Experts of a small language model: a sigmoid router, 5236 steps.
Below are experts of layer 2 (counted from 0) of a mixture-of-experts language model. Rows are named router (the router's row for the expert), down (a neuron's output weights, with its number) and show model dimensions 0-95. Each number is 128 + 24 x the weight over its row's rms, rounded and kept within 0 to 255.
Before each expert's rows: "comes before" lists some tokens at least twice as common just after its tokens as in all text. This comes from a sample of Wikipedia text that the model never trained on. Tokens count by the router's weight.

# expert 0
comes before: " of", ".", " to", " in", ",", " and"
router [141 120 120  80 123 124 111 111 124 144 111 154 125 144  85 130 103 152  60  74  99  95 118 132 122 137 140 133 104 158 124  94 139 146 134 134 130 106 160 116  87 127 172 170 147  99 116 181 157 120 133 113  91 161 131 143 111  87 128 170 158  84 116 159 130 137  63  89 127 114 131 139 126 127 127  92 134 167 144 131 136 105 125 149 153 120 166  93 146 133 114 115 113 149 154 130]
down0 [129 103 127 107 112 134 166 130 105 162  81 121 159 142 117 121 159  91 110 128 145  89 131  88  93  80 124 113  57 145  99 101  75 124  91 145 125 111 130 132 145 152 114  96 146 109 155 133 114 149 120 131 111 153 129 155 103 125 159  94 143 116 100 159 143 160 121 120 120 125 116 138 142 122 122 133 122 119  99 141 137  86 108 156 141 126  96  98 125 104 111 124 107 120  97 143]
down1 [134 121 116 165  98 120 105 107 117 106 164 174 146 106 119 153 136 136 122 136 109 134 147 166 144 103 142 136 135 110 145 144 147 108 102 129 116 119  99 160 125 127 124 124 132 117 177 146 133 142 121 128 150 159 133 132 132 124 145 116  98 166 117 127 134  80 140 144  94 150 177 150 143 132 142  86 123 111 138 105 137 108  67 147 130 107  85 125 105 158 167  92 147 124 134 110]
down2 [153 126 113 150  86 105 155 141  94  69  94 167 104 100 103 154 152 149 101 143 108 114 113 111 122 166  97 166 111 140 106 158 127 168  83 145 135 100 130 128 134 113 154  94 133 131 161 116 159  97  91 130 146 145 179 116 118 146 153 154 141 129 118 108 109  96 136 128 100 178 125 163 155 126 156 114 132 120 132 158 128 130 163 151 135 137 104 140 114 150 128 114  95 152 140 159]
down3 [ 96  81 128 105 163 114 134 117 124 130 109 119 120 112 111 151 135 112 146 142 100 167 108 117 131 120 138 116 169 131 125 163 112 134 129 149 135  86 131  93 133 144  97 136 149 144 151 147 140  99 124 109 117 133 146 136 138 110 163 122  96 146 124  98 192 135 154 125 103 105 135 132 154 133 136 144 160 134  76 121 114 132 126 158 125  92 120 123 140 138 117 128  78 104 118 158]
down4 [167 165  93 112 154  94 155 147 113 135  66 127 122 143 125 104 159 146 129 135 142 134 129 136 172  51 105 126 130 115 109 136 118 125 114 123  81 116 128  97 110 146 158 154 158 131 123 141 160  81 126 141 120 147 178 104 115 128 149 132 138 153 134 118 172 169 131 131 110 138 127 189  84 129 136 128 157  96 162 135 114 166 118 205 133 139 102 187 147 145 143 130 167 121 126 126]
down5 [134 126 143  91 133 111 166 101  76 119 131 140 121 155 112 129 127 122 148 133 134 134 137 124  94 159 139 108  82 156 119 144 161 142  92 174 129  83 124 109 142 157 134 170 135 146 174 130 135 119 161 163 122 105 146 132 146 108 107 169 178 107 161 117 117 133 128 115 115 134 116 142 131 147  93 141 123 136 189 151 113 110  86 111 123 133 103 148 136 104 111 100 125  90 140 118]
down6 [141  81  98 144 129 104 145 154 156 113 160 130 157 152 113 111 105  74 190  85 132 140 156 141 129 119 127 131 135 128 138 121 139 121 145 131 149 131  99 132 143 114 142 135 129 117  76 119 162 156 102 136 162 148 178 120 109  99 122 120 133 145 123 133 130 128 146  92 149 152 112 115 101 128 145 112 130 100 146 151 104 143 153 132 103 152  99 125 114  68 139 127 132 156 158 166]
down7 [124 119 173 150 137  95  99 107 147 123 110 157  98 112 106 114 120 123 157 163 179 112  99 130  97 126 142 150 135 147 106 112  99  78  84 154 110 120 146 122 129 137 112 143 104  99 113 166  72 165 118 100 161 175 130 170 144 114 148 135 125 144 106 140 128 146 115 103 143 122 122 102 119 134 144 118  95 120 157 126 116  80 130 177 123 122 143 112 157 107 118 152 134 154 133 151]
down8 [142  82 115 138 128 136  91 123 108 136 112 153 160  88 105  82 128 120 126 144  86 132 120 135 152 136 156 147 113 178 127 103 141 146 117 147 180  88 100 135 122 121 127 139 105 107 163 141  98 144 107 111 161 109 154 135 137  98 100  61 131 113 137 106 163 163 167 100 136 134  93 124 155 136 110 121 131 109 142 129 136 129 148 136 100 152  97  64 125 167 110 133 161 124 145 116]
down9 [137 138 155 140 146 121 108 164 106 160  91 164  88 157 121 104 105  87 136 154  81 155  85 116 128  92 134 140 160 125 150 147 133 125 116 154 115 147 167 162  82 140 108  92 142 139 133 169  79 128 109 106 111 119 119 138 104 124  81 105 141 105 137 154 146 113 122 128 157 124 168 137 131 160 139 105 105 106 131 106 130 168 118 151 115 125 119 157  95 149 159 137 162 154 157 108]
down10 [ 82  96 102 114 144 160 118 166  83 112 121 171 104 142 149 102 114 111 124 139 156 146  72 144 126 115 157 126 109 167 155 124 132 183 161 124  80 165 100  93 121 135  85 117 134  98 121 132 140 142 105 144 106  93  86 126 111 142 120 157 134 118 128 125 177 124 102 108 118  95 152 166 156  76 175 121 196 150 138 132 129 110 110 114 142 127 131 146 128 137 150 131 136  99 171 170]
down11 [110 145 175 136 161 117 109 106  76 147 132 132  88 131 111 142 139 105 123 140 132 156 118 136 153 118 139 115 151 108 134 137 183 134 125 113 148 141 107 116 125  94 142 156 191 136 151  87 140 146 100 160 154 162 138 136 153 124 126 170  87 103 125 201 161 171 138 125 147 114 112 115 100 111 156 125 135 149  87 122  96 155  83 165 119 141 163 142 139 120 145 102  82 115 117 104]
down12 [188 203 142 113 122 144 102 154 183 125 150 122 159 132 129 106 117 145 157 114 103 189 149 169 131 127 127 171 140 149 138 118 127 119 117 154 148 139 117 132 103 110 124 141  82 123 122 123 130 139 106 179 142 123 147 134 132 142 123 139 100 128 134 135  71  73 117 104 127 114 118  95 154 145 130 140  97 157 130 124 136 126 177 170 176 104  81 131 153 172 123  83 102 107 135 132]
down13 [124 130 154 138 108 135 111 134 107 122 148 131 144 118 116 135 166 104  90  92 170 121 149 100 135 177 105 150 140 155 132 142 132 112 175 171 106 126  98 128 124 128  99 190 127 172 176  99  95 133 128 147 151 118 147 134 157 130 130 119 125 119 113 161 115 133 122 156  99 129 134 178 125 104 133 121 131 122 132 138 131 193 161 149 148 154 131 129 152 164 126 182 165 160  96 114]
down14 [139 180 113 124 122 113 138 117 112 107 111 125 144 122 118 127 164 116 146 128  58 110 127 124 112 156 135 141 133 119 119 133  93 141  84 147 146 174 150 117  84 127 106 122 107 139 158 126 138 123 159  81  65 115 131 139 134 151 122 117 144 115 177 138 152 149  98 121 136 132 124 146 146 105 128 120 123 125 135 123  95 131 104 147  97 134 147 119 171  88 129 118 134 128 143 170]
down15 [110 165 155 136 175 131 119 137 154  74 148 103 109 113 177 139 136 135 100 100 149 100 103 164 126 150 150 128 165 156 133 114 164 112 118 117 100 111 110 107  92 143 113 116 156 124 145 114 116 129 127 138 150 128 106 135 184 162 151 159 118 176 115 106 135 175 142 158  74 118 131 120 122 122 120  99 139 123  88 115  99 110 144 153 134 136 143 108 128 144 136 143 131 112 123  98]
down16 [146 139 146 146  83  99 122 137 155 112 138 156 106 122 135 161 140 178 144 173 100 104 149 118 114 153 100 107 163 147  92 105  95 115 143 154 138 103 127 105 171  97 157 121 162 109 105  91 132 106 102 182 113 106 136 136 127 154 179 121 148  92 113 140 151 150  96 137 138 114 148 123 147 131 112  99 121 114 117 127 150 143  26 139 120 157 128 113 120 113 132 153 137 126 122 119]
down17 [170 136 116  90 144 157  87  73 133 155 131 106 129 122 112 147 146  98  86 138 106 129 102  98 120 118 137  90 123 108 143 149  78 123  81 118 160  93 126 149 161 118 138 146 114 110 122 159 167 119 178 124 140 114 164 109 119 106 105 153 146 160 140 173  89 118 135 143 128  74 133 120 143 125 113  78 108 210  74 147 129 182  80 112 145 160 141 131 109 115 167 139 100 108 142  68]
down18 [140 107 111 108 139 104 174 125 133  84 155 179 139 118 156 105 128  93 143 182 127 123 153 140 118 134 145 129 120 139 162 145  88 118 101 147 129  96 115 125 136 133 133 134 160 157 125 110 168 116 105 128 106 139 149 149 107 178 146 102 134 151 118 115  98 116 156 119 108 188 149 141 175 175 155 168 119 142 113 119 141 150 140 139 164  90 118 102 126 121 115 111 146 106 132 115]
down19 [155 175 132 135 161 135 124 137 102 136 148 103 184 114 154 139 136 171 139 117 102 133 114  94 128 151 147 149 159 125 119  99 121 175  95 136 134 112 103 168  68 151 132 148 166 157 125 112 146 110 136 169 119 124 166 127 126 105 121 165 141 137 101 146  93  95  99 154 160 121 154 104 143 111 101 147  97 168 130 128 136 116 112 148 147 139 133 137 116 139 122 126 134 117  73 114]
down20 [136 108 140 125 111 152 134  75 105 143 118 136 136 150 160 149 139 112 113 133 151 159  88 133 155 118 106 147 149 140 157 115 129  87  94 196 113 133 138 125 157 116 116 171  79 110 112 120  82 147 104 143  93  84 131 105  85 113 119  86  81 117 150  95 154 148 114 138  98 125 140 133 163 154 103 146  77 135 120 116 159 149 137 152 113 102 137 134 139 152 130 110 122 156 114  99]
down21 [121  94 141 108 136 114 127 136 100 129  80 105 125 115 133 116 111 173  97 141 117 112 162 138 132 110 128 175 130 118 135 132  75 170 100 106 124 185 116 138 108 170 145 136 124  99 103 122 153 142 151 139 145 145 106 120 126 152 171 120 137 137 152  88 163 125 117 126 124 127  90 131 108 141 132 157 104 107 151 120 169  91  77 138 134 118 144 141 125 138 119 108  98  77 120 144]
down22 [149 146 168  84 139 146 112 168 113 108  87 118 152 134 111  88  95 121 176 109 138 102 145 147 140 157  96 137 135 140 153  91 146 141 147 115 106  93 146 125 104  87 139 125 123 147 138 105 121 109 137 164 134 117  88 102  89 115 152 123 148 167 138 153 141 105 118 107 128 151 119  88 137 136 130 151 145 106 127 120 122 125  63 138 144 135 159 135 115 147 146 108  95 121 157 167]
down23 [ 99 130 128 125 105  94  93  97 100 163 140 140 113 163 112 112  99 135 124 103 138 108 102 174 136 129  65 164 146 113  82 127  95 149 122 114 122  89 118 122 123 115 159 152 129 130 116 114 126 172 141 100 110 125 118 102 146 119 104 167 140 130 148 147 168 122 101 110 107  96 139 117 131 145 132 157  97  89 123  90 103 137  96 124 163 117 145 160 127 113 134 142 110  99 103 118]
down24 [115 116 139 169 141 164 123  93 173 119  71 107 127  97 144 147 148  91 130 161 141 122 157 123 155 103 116 128 117 107 148 159  93 146 130 100 124 124 133 140 166 132 128 144 150 137  83 112 122 116 123 127 126 125 169 125 145  88 109 148 143 114 157 142 150  76 123 131 116 133 131  87 115 125 155 139 135  84 160 140 124 158 149 164 137 138  80 158 101 125  80 117 151 107 130 130]
down25 [104 132 136 155 180  76 138 135 102 137 127 125 139 106 133 133 109 134 165 135 104 140  99 126  84 155 102 123  98 150 160  89 151 115 144 144 131 131 140 110 101 127 127 140 105 128 130 119 157 125  91  95 141 144 130 172 109  97 133 153  86 125 108  90 138  98 135  92 109 160 123 136 127 144 112 172 140 100  90  99  85 152 196 167 123 128  96 121 116 161 145 118 130 144 141 115]
down26 [ 95 159 136 146 166 125 108  94 171 134  70 101 123 165 146 134 111 121  30 129 136 129 153 132 178 163 179  99 125 144 102 131 121 146 108 113 118 150 151 152 115 153 139 108 106 160 102 164 128 122 142  95 111 152 120 153 124 116 120 108 132 147 136 180 123  89 128  42 151  90 114 114  99 134 113 132 126 155 116 128 176 124 120 101 145 106 103 116 148 123 142 134 162 166 147 119]
down27 [143 129 114 144 116 110 136 155 104 165 124 112 121 116  99 123 115 136 121  99 116 148 120  90 147 115 117 112 139 128 217  93 159 142 158 136 116 139 107 135 151 128 106 191 132 143 109 154 138 126 147 130 113 117 130 111 115 100 121 134 108 143 129 115 103  98  81 109 123 105 145 159  85 122 150 115 170 147 124 127 131 157 128 110 115 114 134 101 119 131 105 117  71 164 181 102]
down28 [159 139 137 157 138 141 153 139 104 117 151 126 135 123 146 154 111 112 146 114 111 144 108 135  67  91 134 128 203 142 109 108 138 144 120 135  91 146 113 104 145 146 151 122 110  76 161 112 114 197 150 103 158 104 170 139 125 101 131 153 151 153 144 140 144 159 119 167 126 129 132 106 152  92 134 166 138 121 160 118 112  98 145 133 128 114 148 129 141 114 135 125 170 142 132 130]
down29 [112 133 112 105  82 140 175 156 155 150  95 122  90 114 127 136 163  91 130 115 150 126 138 146 150 135 106  98 100 143 151 127 127  53 106 115 138 154 117 124 182 147 118 120 136 138 134 135 148 143 132 153 125 138 173 142 130 168 113 151 122 134 105 112  59 161 130 112 157 118 110  92 122  97 143 111 122  91 109 119 135 154 112 132 132 103 131 113 151 170 162 138 108 146 149 135]
down30 [136 126 162 142 111 110 109 120  83 144 130  97 108 156 119 174 121 138 163  95 154  78  97 167 119 121 137 127 170 124 146  96 154 141 138  84 109  99 136  94 127 145  88 148 155 134 129 126 142 110 148 164 156 143  85 132 107  97 109 111 125 113  92 145  85 146 171  77 105 112  89 114 104 194 102 137  93 144 155 146 143 147  61 179 165 133 113 176 128  94 141 110 114 146 157 142]
down31 [122 154 140 146 117 155 114 129 141  81 189 139 138  83 137 135 126 162 131 132 142 169 147 161 115 114 163 116 159 129 152 149 140 135 139 150 109 151 164  83  86 101 102  97 151  95 114 145 147 122 115 150 157  78  91 153 145 123 147 151 123 151 138 128 108  96 146 119 146 133 101 130 129 139 138  86 117 154 122 155 123 124 105 139 136 136 130  91 136  99 149 110 128 153 107 134]
down32 [114 121 118 144 106 129 142 135 142 121 149 127 164 136 120 130  98 137 107 158 161 127 120  88 133 134  95 116 109 124 123 113 160 176 145 158  92 146 130  98 164 129 125 104 102 118 113 189 109 109 155 116 135  98 120 166 157 108 131 144  58 135  94  74 118 134 139 141 139 156 137 159 104 133 144 123 120 114 105 209 125 149 130  81 106 131 103  93 115 114 118 104 102 153  78 118]
down33 [127 149 104 146 140 116 145 151 109 135 111 199  86 116 152 117 141  94 113 144  85 107 134 133 143 126 127 108 147 162  79 102  64 139 161 102  90  91 124 148 102 139 106 118  91 127  94  98 114  78 138 153 154 176 110 110 113 127 117 161 103 114 142 137 150 118 133 149 160 105 114 144 108 170 116  99 120 144  86  67 131 100 101  97 151 147 127 147 142 135 149 118 105 110  93 154]
down34 [106  94 102  81 115 125 151  99 134  78 143 144 100 143 135 144 158 117 135 158 100 158 101 164 159 115 134 162 142 156 113 154 151 148 130 123 114 114 118 102  79 103 112 131 165 114 130 117 136 133 130 103  84 120 132 128 107 154 131 158 114  93 129 127 111 149 142  73 153 113  72 105 117 157 159 105  85 132 107 154 135 156 160 109 135  99  97 163 133 147 166 141 145 111 109 111]